config.toml
num_hidden_layers = 11
hidden_size = 256
n_experts = 64
d_shared_expert = 0
hidden_act = "swiglu"
moe_layers = [1, 2, 3, 4, 5, 6, 7, 8, 9, 10]
balance_loss = 0.0108
balance_bias = false
vocab_size = 3765
norm = "rmsnorm"
optimizer = "muon_variant"
learning_rate = 0.0129
batch_tokens = 131072
train_tokens = 403500000
max_steps = 3079
Below are experts of layer 7 (counted from 0) of a mixture-of-experts language model. Rows are named router (the router's row for the expert), down (a neuron's output weights, with its number) and show model dimensions 0-255. Each number is 200 + 30 x the weight over its row's rms, rounded and kept within 0 to 999.
Before each expert's rows: a language model's description of what the expert responds to. This comes from a sample of Wikipedia text that the model never trained on.

# expert 29
Description: Nationality and country words. Country, nationality and national-organization words, often in tables or lists, such as American, World, US, British, national, Japan.
router,170,195,217,179,166,230,181,185,151,244,196,185,166,227,223,298,145,268,214,179,180,230,185,221,203,175,179,227,257,185,234,168,143,170,253,221,212,148,199,213,211,217,244,203,197,234,169,224,163,209,182,172,224,206,189,220,228,230,231,182,228,201,210,181,208,217,220,196,195,237,179,214,190,245,181,190,232,200,189,179,224,172,157,202,210,232,249,217,191,197,216,207,177,233,235,180,171,219,228,243,232,218,257,166,191,206,205,172,226,215,217,168,172,201,213,212,226,237,224,147,170,190,239,247,198,230,221,171,196,262,181,201,234,223,230,174,186,199,220,156,200,142,189,229,241,256,209,250,222,175,258,186,157,210,189,176,244,170,182,183,220,220,156,215,137,225,231,274,196,219,205,251,175,211,169,156,156,171,158,153,191,231,196,269,163,240,165,219,222,191,204,222,201,180,187,232,206,165,215,302,165,199,165,188,135,169,224,230,199,247,207,206,247,149,198,203,226,180,210,202,217,165,201,217,195,194,166,237,205,175,188,174,165,150,172,204,167,210,217,219,199,195,189,164,179,206,177,191,148,237,223,190,238,208,183,234
down0,150,132,241,150,271,155,181,155,239,235,212,180,145,180,242,211,191,175,141,197,223,219,181,173,181,191,168,168,166,161,179,194,207,200,136,193,220,225,190,215,181,201,153,186,204,205,196,166,219,253,255,243,203,170,186,198,222,214,208,200,236,243,192,202,195,127,257,196,168,208,220,189,267,169,259,224,202,225,189,192,197,185,179,204,211,228,206,201,252,201,182,193,190,258,227,230,214,208,215,159,164,208,187,271,218,198,194,216,219,212,200,189,212,179,207,170,233,189,184,204,256,135,219,250,218,211,222,222,179,173,189,200,264,234,160,211,143,228,223,183,170,238,206,235,204,232,180,141,167,176,188,232,166,224,213,192,193,235,215,208,154,238,203,209,158,179,224,212,211,202,176,211,188,227,277,200,209,213,235,227,193,166,131,202,168,238,205,220,198,225,225,226,173,220,252,204,202,202,198,219,237,176,168,198,207,177,196,180,204,246,144,228,240,178,193,171,189,177,200,177,222,211,217,249,268,227,206,210,227,186,222,278,218,207,208,235,214,142,190,216,280,215,192,216,155,202,198,195,199,194,152,225,199,171,204,254
down1,205,136,175,194,251,184,255,199,213,249,234,187,220,226,197,189,195,198,195,211,208,175,228,164,216,194,209,186,251,120,224,225,176,193,160,190,212,170,221,153,220,185,190,203,163,175,214,188,239,189,244,246,226,142,175,210,209,231,133,198,194,214,240,227,188,255,216,228,184,202,174,197,232,227,190,210,219,171,199,181,204,165,233,195,182,181,191,200,128,192,252,193,142,223,238,220,239,168,181,183,193,202,213,176,166,222,216,212,195,243,242,223,168,246,174,220,172,224,203,187,137,226,214,190,208,211,194,181,197,156,214,191,169,200,174,209,225,218,176,242,184,235,130,216,167,255,204,242,192,223,197,151,207,145,201,199,167,278,242,179,167,202,227,229,228,209,231,167,162,200,201,178,234,230,166,197,237,176,181,221,246,186,227,199,182,216,250,204,182,222,220,140,193,195,177,179,224,232,194,138,156,224,196,192,157,146,232,186,184,145,253,242,199,202,219,210,206,227,237,205,273,198,292,165,248,211,214,196,186,203,220,232,237,175,176,220,187,170,204,199,190,248,211,196,148,209,186,203,203,158,257,222,238,183,266,222
down2,237,247,114,209,190,240,192,198,208,263,183,274,192,286,224,199,165,228,194,202,213,144,151,128,234,229,200,190,208,174,152,172,213,218,158,186,218,208,179,181,245,243,177,212,213,209,179,165,219,199,215,203,166,254,210,224,202,176,251,190,232,199,213,158,214,159,202,205,196,218,160,184,165,249,162,175,136,178,164,225,195,157,182,257,176,173,217,172,245,207,210,237,221,166,173,221,225,197,163,228,212,171,180,162,239,233,199,204,245,194,207,234,221,166,132,220,250,226,197,239,201,157,193,162,120,163,171,223,243,197,149,252,176,203,236,196,189,180,160,173,242,224,226,177,283,220,262,216,233,206,192,168,208,176,152,197,200,188,207,207,222,227,199,194,161,177,200,239,221,208,215,215,245,179,169,217,176,190,198,174,177,212,152,177,213,194,173,225,251,207,188,179,240,169,187,224,196,210,235,256,168,182,180,215,200,170,233,222,212,224,171,163,169,179,202,182,169,178,178,163,235,225,188,165,230,220,155,198,201,144,215,242,168,210,233,216,224,211,222,206,238,217,241,187,189,238,188,193,204,181,184,187,209,176,196,206
down3,213,197,210,220,221,208,225,185,167,253,180,163,178,198,163,188,226,185,170,204,171,226,222,223,168,157,184,140,215,191,202,212,186,182,192,242,245,215,177,224,229,224,148,179,155,219,160,155,244,137,186,171,183,213,175,212,192,248,220,147,244,163,163,170,186,224,138,211,138,183,200,204,194,207,195,153,179,207,179,197,154,176,194,230,238,162,222,184,178,185,199,194,201,182,190,226,204,193,215,195,197,140,178,175,199,153,157,169,172,159,189,240,238,207,136,204,239,228,191,181,174,215,204,201,206,186,250,162,161,198,203,231,222,181,202,143,188,205,159,214,186,239,256,177,201,247,235,191,197,173,162,197,150,219,165,216,244,172,183,223,216,164,193,229,227,227,214,240,213,208,154,203,168,179,153,183,189,116,209,252,232,244,221,234,195,178,182,229,214,188,169,209,191,245,212,158,230,228,214,221,109,238,198,221,209,198,173,197,181,283,192,251,180,162,238,219,186,242,249,196,209,167,226,203,218,196,218,182,172,222,165,244,142,231,175,224,228,208,182,190,141,268,241,203,195,243,208,222,215,183,180,246,214,201,153,185
down4,188,179,247,173,156,168,214,183,145,227,168,157,170,265,183,168,164,192,212,222,200,216,180,191,197,178,219,192,180,170,218,182,221,262,203,167,169,162,211,200,191,201,166,205,205,229,202,215,212,201,222,189,184,188,213,247,214,184,143,227,201,213,180,173,225,165,198,181,234,267,191,216,208,236,196,207,197,253,191,200,226,209,251,201,226,212,262,192,243,210,155,167,174,244,173,185,198,194,213,184,170,197,222,257,193,173,211,214,142,239,193,172,225,139,173,190,185,188,219,169,206,177,221,204,215,145,87,239,222,245,193,165,186,211,214,213,120,222,196,222,189,202,162,148,156,243,150,218,209,186,200,176,148,226,204,194,169,154,199,259,158,204,262,237,209,191,144,178,187,209,206,193,216,211,197,170,173,159,249,169,159,221,195,208,219,231,189,215,201,194,251,223,189,204,153,211,153,192,211,259,228,130,184,228,248,211,230,208,159,213,261,183,165,168,213,243,164,196,219,165,182,244,231,159,233,237,241,172,172,189,271,203,204,221,204,204,148,198,214,173,238,168,231,225,186,207,209,219,253,197,206,188,183,187,214,183
down5,218,137,156,192,178,213,203,180,190,200,217,167,155,226,224,222,170,219,217,172,199,203,242,173,230,191,253,210,201,225,237,169,126,227,188,181,182,247,194,202,227,230,233,193,202,213,247,173,216,155,164,217,201,172,220,202,211,175,187,159,208,192,165,175,248,153,231,154,216,161,202,220,208,218,213,204,199,255,208,199,187,156,202,241,180,181,187,201,256,203,212,171,176,187,177,255,251,197,227,235,254,213,256,153,224,203,171,141,213,209,232,227,158,184,184,211,194,196,226,251,223,212,172,306,134,192,238,153,228,193,216,178,220,216,149,211,216,209,246,187,266,157,209,153,208,214,249,219,241,216,225,223,209,214,214,192,209,182,183,174,244,227,199,188,209,176,191,208,169,258,162,146,183,151,229,215,235,179,143,208,158,160,166,208,198,180,235,188,194,205,198,213,205,149,232,249,211,122,191,251,201,213,165,217,187,193,157,209,187,149,154,185,221,197,212,236,191,237,226,195,173,124,240,185,214,204,186,202,244,205,250,221,187,150,211,192,154,234,202,177,223,155,183,199,221,198,156,193,200,202,211,180,232,211,203,239
down6,252,200,175,191,169,204,197,194,227,179,252,168,242,221,188,211,192,209,199,228,209,244,222,239,191,195,196,199,195,196,235,228,204,190,126,205,228,212,212,221,230,147,229,236,142,214,181,205,221,215,195,219,163,212,207,148,210,191,255,200,175,226,146,211,231,156,204,187,160,205,227,152,153,209,224,184,194,173,223,214,199,242,236,201,248,238,125,209,189,159,169,233,262,128,167,202,170,163,216,237,199,182,219,245,153,182,208,188,179,175,204,197,197,198,258,158,215,216,273,213,220,197,129,187,172,226,182,210,202,249,234,189,209,211,219,242,203,207,189,196,210,191,189,188,251,151,162,263,191,196,216,185,243,167,225,187,236,173,195,216,169,208,182,171,194,202,160,199,154,128,256,167,196,203,203,193,219,177,182,235,177,168,162,180,213,178,199,180,150,203,224,158,219,199,236,197,204,245,215,191,202,238,215,170,188,211,187,175,193,242,154,239,181,226,93,197,231,199,218,187,195,181,179,184,206,172,180,172,290,280,211,152,210,169,178,173,207,201,199,211,207,220,208,194,260,211,245,200,174,202,210,232,178,190,189,267
down7,261,180,194,190,163,210,249,175,162,240,229,191,171,205,212,183,162,215,172,178,153,283,177,200,196,228,180,197,180,177,247,144,198,217,163,194,237,187,191,223,208,171,240,172,214,177,228,255,209,149,169,178,174,217,183,203,187,163,241,230,236,213,189,165,184,239,183,233,186,216,170,188,206,280,243,214,148,187,199,212,227,153,188,225,201,216,158,206,221,187,229,200,203,158,211,227,179,249,228,193,198,125,209,167,245,217,244,180,175,159,229,233,200,235,243,171,249,202,180,187,207,256,171,182,218,181,213,161,227,151,188,230,190,184,216,176,165,197,167,274,213,210,175,194,186,197,164,181,213,189,199,170,172,152,166,190,137,197,241,227,183,258,145,179,211,200,222,202,242,161,239,159,241,233,212,188,176,138,216,179,180,219,202,287,211,177,237,219,183,175,181,194,268,219,146,178,197,188,200,197,203,168,199,158,192,200,162,179,217,210,223,206,209,169,247,198,180,203,243,194,183,215,173,195,251,215,183,197,181,250,273,203,195,179,181,181,203,196,242,209,226,190,189,149,141,214,221,222,243,213,232,205,200,213,163,149
down8,198,169,200,172,153,226,183,185,230,215,202,201,209,204,217,183,209,221,210,199,231,188,134,186,221,197,195,177,175,119,208,224,204,148,153,189,150,243,204,198,195,176,224,209,182,187,197,196,248,182,202,210,228,152,152,210,199,198,229,193,186,161,215,217,163,183,195,216,126,190,180,184,211,182,185,204,148,213,208,156,224,187,177,157,175,221,187,166,153,287,213,203,207,217,146,180,181,212,221,204,259,202,182,134,218,180,137,236,195,242,209,257,164,202,198,188,202,189,174,240,198,248,180,187,226,182,211,220,176,238,219,226,176,223,189,190,221,164,254,240,252,154,162,193,194,233,162,193,165,217,217,169,235,138,233,181,185,209,257,191,160,198,166,149,196,216,181,233,211,213,220,214,215,234,234,236,181,196,225,179,204,180,195,205,172,223,196,196,167,182,194,271,194,251,165,224,224,166,190,189,169,180,189,179,186,229,229,210,188,172,171,224,240,186,190,195,201,153,213,161,140,183,183,191,171,191,163,191,286,256,161,253,144,166,164,127,261,206,215,182,209,153,192,174,186,258,172,205,188,182,262,196,255,215,202,214
down9,192,194,199,189,194,205,242,170,233,139,226,206,194,132,194,217,200,177,198,186,189,230,215,183,177,173,176,202,222,195,279,176,212,208,214,184,252,204,183,196,233,223,198,188,231,158,209,234,212,176,192,239,263,184,214,162,210,181,181,179,183,239,202,168,212,194,164,174,196,187,193,210,167,165,257,222,205,264,261,182,224,232,155,219,246,219,143,209,158,256,173,240,209,232,160,194,191,157,185,248,231,192,147,215,193,184,187,142,212,258,234,214,190,207,183,186,171,195,199,199,189,149,211,164,265,215,231,207,167,231,156,235,214,224,199,199,218,167,245,195,187,191,159,223,219,162,232,231,212,258,216,176,193,188,224,120,186,234,180,192,163,192,179,189,263,214,235,227,210,153,219,221,165,167,160,225,240,256,202,222,206,176,190,203,190,209,250,169,198,233,224,116,169,180,188,259,211,201,189,192,190,146,157,214,201,203,195,191,235,235,191,171,128,173,140,211,215,189,203,219,201,222,184,203,212,236,212,164,203,243,134,214,171,222,216,210,225,205,253,232,188,147,253,211,188,193,131,204,210,245,218,194,186,158,192,200
down10,183,176,198,191,169,220,175,207,248,186,196,221,217,202,242,219,239,261,165,225,201,234,241,212,210,209,206,229,178,178,187,216,210,214,219,212,133,202,214,198,198,236,187,157,197,233,158,255,147,202,216,206,202,247,211,146,223,246,190,213,197,147,209,207,230,186,192,207,170,200,191,192,168,211,185,278,243,164,224,206,191,192,173,156,147,222,230,212,220,210,173,253,190,157,247,167,233,221,194,192,176,258,163,228,204,195,239,149,206,185,139,179,186,209,201,232,176,206,247,151,223,249,152,207,227,172,157,238,194,182,185,196,219,235,185,255,235,189,229,230,212,177,195,193,190,211,222,109,257,233,182,195,245,227,186,206,197,190,227,203,178,221,144,228,214,203,211,219,183,233,260,118,177,135,130,230,196,170,187,164,238,118,196,161,177,212,227,202,250,227,210,198,162,228,205,172,176,184,195,192,194,235,210,234,186,227,217,240,234,222,224,222,186,220,181,180,210,161,204,221,205,198,156,204,181,248,218,183,183,145,182,229,186,181,169,170,229,164,173,168,180,213,183,170,197,182,133,166,252,181,192,212,176,149,219,216
down11,214,176,176,177,192,148,207,252,228,208,224,185,175,208,266,217,197,201,183,176,154,217,202,161,274,237,259,157,163,216,173,268,210,248,247,207,203,205,225,181,180,195,162,226,172,194,186,199,259,201,237,210,275,181,223,248,224,223,190,219,164,220,252,174,183,185,227,222,248,201,259,180,203,226,200,164,227,166,249,236,267,215,174,203,211,159,194,194,211,168,206,164,204,163,224,225,164,213,193,209,153,191,213,169,203,189,172,157,189,192,201,190,200,210,194,180,191,150,243,219,246,203,215,168,193,215,160,226,152,176,190,231,232,177,169,192,195,199,181,210,205,179,218,188,167,214,192,240,191,148,146,176,225,253,237,220,191,184,180,204,193,211,196,181,256,162,141,156,204,201,190,177,169,212,216,152,234,225,152,241,214,185,166,216,233,211,195,153,147,229,252,222,171,215,209,161,185,223,178,243,196,300,200,226,149,189,162,202,245,218,207,193,144,199,200,197,218,171,243,216,211,242,235,182,186,207,210,185,161,227,233,210,161,182,213,212,231,218,223,194,192,179,157,185,157,248,280,162,217,204,194,199,237,243,206,170
down12,187,188,210,187,263,226,205,142,232,197,214,187,185,207,213,211,183,198,162,184,231,170,218,131,199,228,193,224,212,212,210,217,283,175,184,208,293,205,132,168,221,233,228,198,193,183,146,226,210,175,207,198,189,179,190,197,163,267,177,176,189,205,201,235,153,161,155,171,199,217,200,197,204,222,230,211,137,233,189,227,204,191,195,208,235,142,214,201,173,208,209,217,218,180,216,227,189,182,201,192,202,216,208,208,155,255,193,229,164,152,138,200,220,215,236,241,225,178,194,154,234,207,204,175,198,272,243,215,148,209,198,257,171,187,193,248,218,158,197,193,219,215,193,240,177,212,220,155,215,224,168,202,249,217,225,184,177,256,173,171,187,140,208,175,196,187,209,203,250,227,267,226,230,182,186,225,195,151,174,193,202,195,186,220,214,217,196,233,188,212,157,197,185,236,199,183,170,175,140,210,209,176,237,227,227,248,232,177,173,207,145,199,212,244,228,173,213,184,208,233,191,203,211,193,168,218,203,226,280,204,129,218,242,244,180,168,212,213,168,186,180,146,284,259,177,178,162,196,192,166,179,165,182,158,183,152
down13,195,182,180,228,214,168,237,188,147,190,233,194,209,198,180,207,169,283,185,184,216,161,225,208,256,171,224,193,227,167,231,172,234,165,245,215,188,181,215,239,179,183,182,199,218,216,258,235,194,100,190,172,177,193,190,246,214,219,171,245,220,201,195,276,222,190,256,178,193,230,181,201,182,216,187,181,186,183,215,171,249,127,186,152,199,204,185,213,275,215,183,226,181,188,211,197,103,207,164,230,152,213,186,155,166,220,187,210,211,178,181,203,202,197,188,171,207,235,189,230,223,204,201,176,174,212,211,180,171,220,222,193,159,158,219,152,170,231,182,195,252,162,204,214,152,223,217,178,197,213,206,211,208,191,153,178,241,184,237,227,230,157,235,239,170,188,184,178,171,179,192,218,180,154,221,200,223,194,211,171,204,157,218,163,237,173,194,214,254,171,159,230,216,212,131,195,157,148,202,221,217,263,213,257,213,162,167,154,171,201,200,194,224,216,159,195,242,240,229,190,137,217,197,163,193,241,125,184,193,253,211,219,186,175,238,242,188,220,155,186,194,200,220,155,211,169,228,205,227,246,163,181,177,215,194,218
down14,159,170,149,235,175,178,228,239,201,182,276,215,201,242,203,182,198,179,151,214,148,171,241,209,199,180,213,234,265,192,172,216,162,202,241,212,181,201,163,201,228,205,188,173,197,173,181,238,177,246,185,182,211,204,150,178,178,184,182,243,209,220,169,182,208,213,261,223,230,194,168,163,252,149,213,173,191,193,196,277,189,208,207,158,151,210,242,170,192,280,220,230,163,229,189,205,210,166,211,174,239,220,200,208,191,196,190,208,151,162,171,286,250,221,205,178,233,225,218,162,226,168,216,233,195,227,200,201,225,135,248,212,223,187,170,198,191,199,235,194,208,193,170,168,197,211,151,204,186,256,207,233,203,164,217,219,179,182,211,249,212,220,147,202,166,175,149,212,191,210,211,215,218,177,195,197,233,209,165,165,164,197,199,207,215,197,189,186,223,172,164,250,217,200,245,179,166,206,189,208,252,193,186,194,160,185,253,221,168,207,247,224,243,174,189,189,182,224,187,116,195,190,211,196,167,168,281,291,203,248,163,235,207,171,212,168,176,261,211,202,214,226,199,183,173,215,240,172,170,191,219,215,129,196,218,221
down15,269,239,192,194,208,217,154,190,235,163,251,165,172,222,187,168,152,244,246,187,168,174,163,173,190,196,251,232,175,223,272,184,189,209,180,202,201,170,138,182,148,230,191,174,213,207,198,199,221,231,202,270,159,237,158,140,199,173,207,272,161,241,224,242,234,188,194,252,202,231,203,199,181,166,241,264,217,192,197,177,148,170,206,188,206,207,235,190,209,237,174,203,158,183,266,221,163,248,205,235,201,184,175,199,209,198,211,199,233,196,249,196,154,163,199,201,168,181,221,203,185,189,244,192,217,217,149,196,194,240,188,125,193,218,226,162,153,213,220,205,198,272,242,234,237,212,208,179,208,186,249,192,219,224,179,218,240,174,213,209,228,187,213,212,203,181,215,216,149,210,181,155,167,191,211,162,194,191,157,202,201,203,225,247,236,190,236,211,231,165,202,157,270,193,270,180,183,147,213,189,218,206,255,203,158,217,200,272,199,172,205,231,244,170,175,199,197,149,220,202,208,215,229,202,182,196,195,239,213,247,129,209,211,206,197,226,153,172,193,227,215,207,247,170,198,246,219,195,230,166,208,209,222,209,194,198
down16,213,161,200,173,217,179,181,210,209,182,196,235,212,172,147,212,187,183,182,204,212,175,212,250,204,144,193,183,127,206,211,200,216,265,212,174,223,237,165,213,249,210,199,177,207,190,152,155,198,185,215,184,141,265,194,224,202,161,202,236,212,186,188,195,165,209,129,187,192,203,154,230,196,209,237,167,187,215,202,195,127,212,205,149,184,182,197,188,217,252,206,212,198,196,173,222,234,145,234,195,201,193,237,225,146,168,151,200,149,198,200,225,167,228,180,200,241,217,236,251,186,201,177,233,202,215,226,160,231,190,140,201,224,210,188,213,176,218,171,165,237,298,203,145,243,168,230,219,164,232,203,216,171,201,248,234,187,178,222,202,252,225,192,198,244,188,152,153,201,224,210,184,223,182,220,256,244,204,183,228,189,246,192,182,224,238,246,203,269,196,224,250,218,222,260,212,160,244,127,179,199,253,190,202,200,217,177,227,198,219,210,225,223,214,162,207,181,224,231,230,202,205,228,205,205,215,188,228,254,187,190,194,198,176,248,164,179,136,220,208,162,177,174,232,207,184,264,243,250,234,238,215,209,169,163,197
down17,240,198,185,164,153,180,186,189,133,228,215,219,152,271,202,207,216,271,200,189,203,208,226,203,230,238,213,205,191,248,227,149,154,150,143,196,217,184,188,139,181,237,193,115,220,167,163,203,222,165,262,234,189,174,219,220,197,215,225,155,193,196,199,178,185,210,199,170,215,255,239,192,187,201,202,192,170,181,219,126,177,212,189,203,195,219,144,212,236,183,186,219,248,198,208,222,202,197,201,203,218,229,265,198,171,258,206,138,158,210,174,164,189,217,271,209,156,220,219,185,175,203,174,215,221,211,225,204,205,252,166,181,221,186,160,166,145,201,172,232,236,189,210,238,198,188,219,211,199,222,217,228,216,262,168,215,183,182,196,192,242,247,170,187,180,182,210,209,231,227,221,197,210,195,229,234,212,190,195,184,198,229,165,184,226,198,215,199,199,186,155,235,223,166,246,167,192,188,247,235,151,149,202,174,229,185,202,219,248,207,213,188,158,209,186,159,179,237,243,120,258,197,234,244,164,229,224,228,184,188,234,215,187,194,220,170,237,227,206,206,150,203,202,161,235,152,141,197,213,167,172,268,167,223,229,225
down18,214,167,248,201,235,143,206,206,232,190,185,232,179,248,171,197,190,184,233,157,203,225,180,143,175,196,172,154,229,253,173,185,157,213,170,259,190,245,154,196,237,168,146,167,182,162,224,230,219,181,215,198,162,136,226,193,185,246,177,215,207,200,172,215,237,168,213,144,143,199,252,190,169,185,198,212,219,207,214,236,220,180,187,206,188,166,227,213,228,203,198,255,216,222,177,194,157,175,203,157,188,237,222,185,248,201,199,112,177,200,207,223,221,163,188,181,155,194,208,269,165,224,194,166,227,231,278,206,227,196,177,218,200,252,213,172,241,197,192,179,218,162,188,242,216,267,312,216,214,201,148,209,202,184,266,196,195,212,221,188,188,199,199,176,200,219,192,197,147,183,229,118,201,183,245,230,216,131,197,185,199,225,203,191,239,201,208,188,199,194,221,182,225,219,171,227,192,185,224,191,174,192,205,200,225,162,200,184,183,202,218,211,192,178,222,220,171,186,170,216,243,161,228,242,139,136,211,253,214,180,249,182,178,203,174,190,139,212,206,185,191,237,198,224,214,155,228,208,253,189,204,198,169,233,212,227
down19,226,201,194,200,224,192,213,167,180,222,226,138,248,178,221,160,210,129,163,221,205,207,275,154,184,227,197,187,229,232,215,179,223,209,216,204,243,204,223,246,195,144,191,154,178,209,202,181,155,249,189,252,214,165,222,184,173,172,141,155,173,172,193,153,201,225,189,262,177,222,176,178,230,181,187,207,204,189,221,217,199,237,246,187,117,194,185,173,215,154,222,183,222,210,159,186,201,243,247,242,165,210,227,215,217,247,221,233,169,203,185,190,165,218,201,194,179,157,161,235,196,243,195,199,202,227,136,202,174,183,199,137,217,196,190,293,197,233,209,216,172,232,250,233,196,153,149,205,229,188,192,168,166,223,197,215,189,202,214,220,215,202,186,207,217,233,172,213,169,173,232,183,139,218,143,254,220,206,246,216,195,243,219,167,174,183,207,195,163,189,206,142,243,199,156,208,244,211,234,189,223,180,277,200,201,211,167,227,161,178,178,176,195,217,179,235,215,194,252,198,234,229,170,240,184,156,219,175,165,233,169,158,223,257,162,216,234,202,182,216,186,213,189,255,229,178,227,255,205,187,229,186,188,233,181,211
down20,180,240,201,222,238,233,231,227,184,169,194,222,164,217,217,207,211,284,183,145,177,207,192,162,163,204,158,121,175,162,227,200,179,234,192,263,248,172,179,176,183,230,204,237,248,221,228,197,225,174,172,176,209,266,207,218,242,223,230,226,194,209,238,206,218,226,179,180,240,169,205,260,242,158,207,273,205,229,178,199,244,202,165,187,280,180,202,244,181,170,175,181,204,196,213,220,219,198,214,220,193,163,223,195,259,254,222,177,188,200,232,194,191,225,155,213,223,205,234,160,172,199,197,233,220,222,252,145,215,211,189,242,161,205,246,162,213,253,166,244,244,178,212,240,219,199,177,210,186,196,208,205,145,232,217,207,231,272,196,193,172,216,230,226,256,208,181,201,202,220,170,202,182,165,117,175,245,238,118,218,186,244,162,205,204,198,145,219,196,218,180,225,201,193,181,192,238,204,196,233,192,232,138,113,193,199,195,235,218,236,131,180,229,195,204,202,190,215,189,213,188,197,195,221,178,258,195,196,161,189,231,205,209,153,193,188,224,188,199,210,206,168,215,191,205,223,169,212,178,207,212,166,227,184,228,197
down21,260,151,187,240,188,169,179,182,217,184,209,162,211,149,179,197,168,213,216,151,182,214,222,180,201,193,212,165,225,210,221,189,204,174,208,220,202,235,215,154,193,241,196,256,200,225,182,185,195,213,181,183,184,265,187,264,230,297,222,171,208,167,161,223,235,245,146,171,187,199,211,227,220,209,219,205,230,160,178,129,179,199,221,192,216,187,174,211,222,203,203,229,213,195,177,248,149,223,180,205,181,220,260,235,229,207,188,281,211,222,172,166,211,217,189,213,259,214,145,218,181,175,214,183,228,251,182,206,186,190,176,217,145,159,204,141,168,207,214,248,197,204,211,172,162,203,163,181,217,208,176,148,170,194,232,274,166,236,187,215,175,136,181,179,218,253,139,164,209,221,201,205,272,209,154,191,176,239,181,212,160,137,205,191,227,213,213,235,196,227,185,210,191,205,260,158,206,185,237,180,190,189,221,201,252,244,161,209,183,221,209,152,158,215,161,181,209,200,226,240,224,198,160,216,206,162,210,212,198,213,209,228,210,214,192,174,136,249,176,213,159,159,213,235,158,157,172,175,211,160,239,195,175,168,186,187
down22,226,166,154,207,173,180,174,230,182,198,221,157,203,231,200,229,168,226,155,194,149,229,177,203,168,187,181,177,186,206,168,233,236,149,236,188,201,223,201,200,219,216,217,221,183,211,145,193,202,218,201,240,180,219,187,155,156,215,161,227,118,217,209,172,182,193,253,256,230,194,189,138,251,231,187,233,156,213,227,255,239,198,210,216,220,200,181,224,177,210,191,219,260,187,183,167,231,159,210,196,193,226,120,200,216,193,144,198,156,172,221,192,220,172,194,170,209,143,141,167,201,190,205,163,204,231,218,174,196,188,189,227,186,171,199,253,224,201,160,244,178,167,125,163,167,165,211,215,205,227,257,152,226,184,217,251,171,194,150,186,142,188,170,181,219,260,200,235,184,206,230,173,181,151,212,192,187,157,230,186,223,182,260,188,181,222,217,191,214,174,198,212,232,172,266,219,203,221,182,172,186,198,260,209,155,208,213,182,240,183,137,207,252,239,205,252,214,193,196,191,235,238,202,226,199,257,183,282,244,215,187,193,206,182,216,213,187,173,214,192,179,186,170,240,200,152,230,199,208,253,203,161,206,222,229,240
down23,202,185,200,242,186,212,132,200,210,191,180,191,195,190,142,207,206,207,198,207,176,203,195,190,145,206,212,171,232,183,186,228,268,220,146,270,194,190,184,211,209,107,210,164,198,176,192,255,212,237,183,174,195,165,191,177,181,183,225,203,170,177,225,176,243,255,189,217,162,197,205,196,243,204,189,247,143,222,189,189,123,223,201,212,252,229,240,197,251,215,249,186,210,220,210,192,205,207,199,233,184,196,178,136,187,178,258,241,205,205,175,178,181,203,235,213,171,189,204,232,175,173,216,188,167,176,173,222,245,237,166,200,221,202,212,178,156,237,209,217,174,238,238,187,217,215,163,199,223,135,221,242,251,229,191,245,215,207,162,189,225,173,230,178,181,245,181,191,229,174,215,144,176,229,208,211,209,170,211,182,189,220,236,145,239,165,211,159,215,204,240,191,159,150,220,191,181,208,182,171,202,210,135,198,245,181,192,212,232,165,158,200,198,296,201,144,148,157,156,210,171,179,166,176,195,240,192,178,264,210,164,236,251,245,165,169,186,151,187,189,192,182,182,196,187,159,183,193,136,214,198,217,210,145,193,218
down24,164,243,252,198,189,218,216,213,208,233,176,212,238,178,208,193,213,208,166,202,189,176,227,205,234,171,209,169,238,249,225,215,196,213,209,179,179,170,157,264,191,151,224,199,185,184,203,181,225,173,167,151,177,210,200,224,233,213,223,162,228,174,192,155,181,178,222,192,224,200,171,191,196,194,165,190,191,239,191,189,166,162,138,198,211,208,195,205,172,127,153,251,170,196,185,165,199,241,205,165,198,198,204,175,209,220,172,229,205,179,215,198,234,247,207,194,167,168,203,223,311,194,218,231,190,169,145,214,199,194,240,213,218,187,211,221,204,236,201,195,235,153,221,182,190,194,155,177,192,184,178,193,209,185,156,222,245,206,144,195,174,209,235,281,218,110,239,242,201,217,178,248,215,223,194,179,181,204,218,205,277,186,212,173,248,260,195,164,275,191,222,254,257,225,191,193,230,166,219,265,195,207,203,219,154,214,222,199,202,170,206,213,254,196,249,167,198,219,222,184,148,124,169,190,284,205,164,230,171,141,226,222,208,195,190,188,203,220,199,196,207,184,224,231,251,207,207,175,251,196,224,166,157,222,220,214
down25,160,229,205,230,228,253,235,163,233,233,175,211,250,227,231,225,232,180,166,218,252,164,285,183,203,210,172,186,241,194,168,176,176,192,171,224,172,225,228,208,147,215,200,222,229,193,177,176,179,214,200,174,201,226,206,210,273,179,170,211,157,219,201,217,198,208,177,178,234,263,160,227,215,213,159,197,203,229,246,181,191,130,209,259,210,172,246,204,213,171,201,243,237,191,188,213,172,179,144,165,173,164,203,199,242,206,229,234,175,206,198,194,210,238,192,209,205,177,228,164,221,223,192,273,193,218,225,203,173,232,167,197,231,206,202,159,224,132,163,190,180,191,187,200,199,162,161,271,147,221,194,198,240,157,173,188,213,217,185,189,179,190,251,207,175,241,226,242,254,199,112,182,216,177,149,191,207,213,124,243,153,161,205,207,231,170,198,200,230,256,194,193,174,173,174,198,188,194,207,195,192,222,259,164,151,207,205,211,221,189,225,162,193,166,214,201,274,252,221,212,157,191,215,234,243,190,245,189,181,207,206,222,223,216,206,196,152,196,202,173,200,192,191,184,197,235,216,113,184,220,212,219,176,188,243,235
down26,161,170,141,187,238,187,209,168,212,166,211,217,149,202,214,219,216,174,182,182,200,195,225,237,227,181,195,223,136,245,157,159,202,199,179,161,200,189,226,172,185,198,180,206,172,204,176,237,185,201,187,167,191,215,219,175,227,191,242,203,211,214,189,143,202,202,182,203,163,150,180,164,219,223,199,291,244,189,233,161,196,231,183,205,220,208,207,192,195,200,196,192,186,238,156,249,225,191,130,210,188,192,209,195,224,190,210,250,209,258,148,144,225,143,222,225,161,191,198,216,196,191,192,140,169,198,201,211,242,201,222,202,163,174,219,191,180,242,221,209,175,285,170,214,186,220,177,211,212,155,178,175,146,225,192,191,221,229,167,240,198,239,166,268,165,224,274,195,187,191,182,188,183,187,199,211,240,197,246,188,170,167,228,200,189,167,220,226,112,192,206,184,201,190,249,234,226,165,240,174,231,190,211,220,185,169,189,202,175,235,196,185,210,232,205,150,234,189,169,200,295,189,164,159,196,217,129,211,179,215,236,228,252,233,205,179,243,220,182,265,150,200,210,167,193,201,256,225,199,146,202,225,146,167,214,231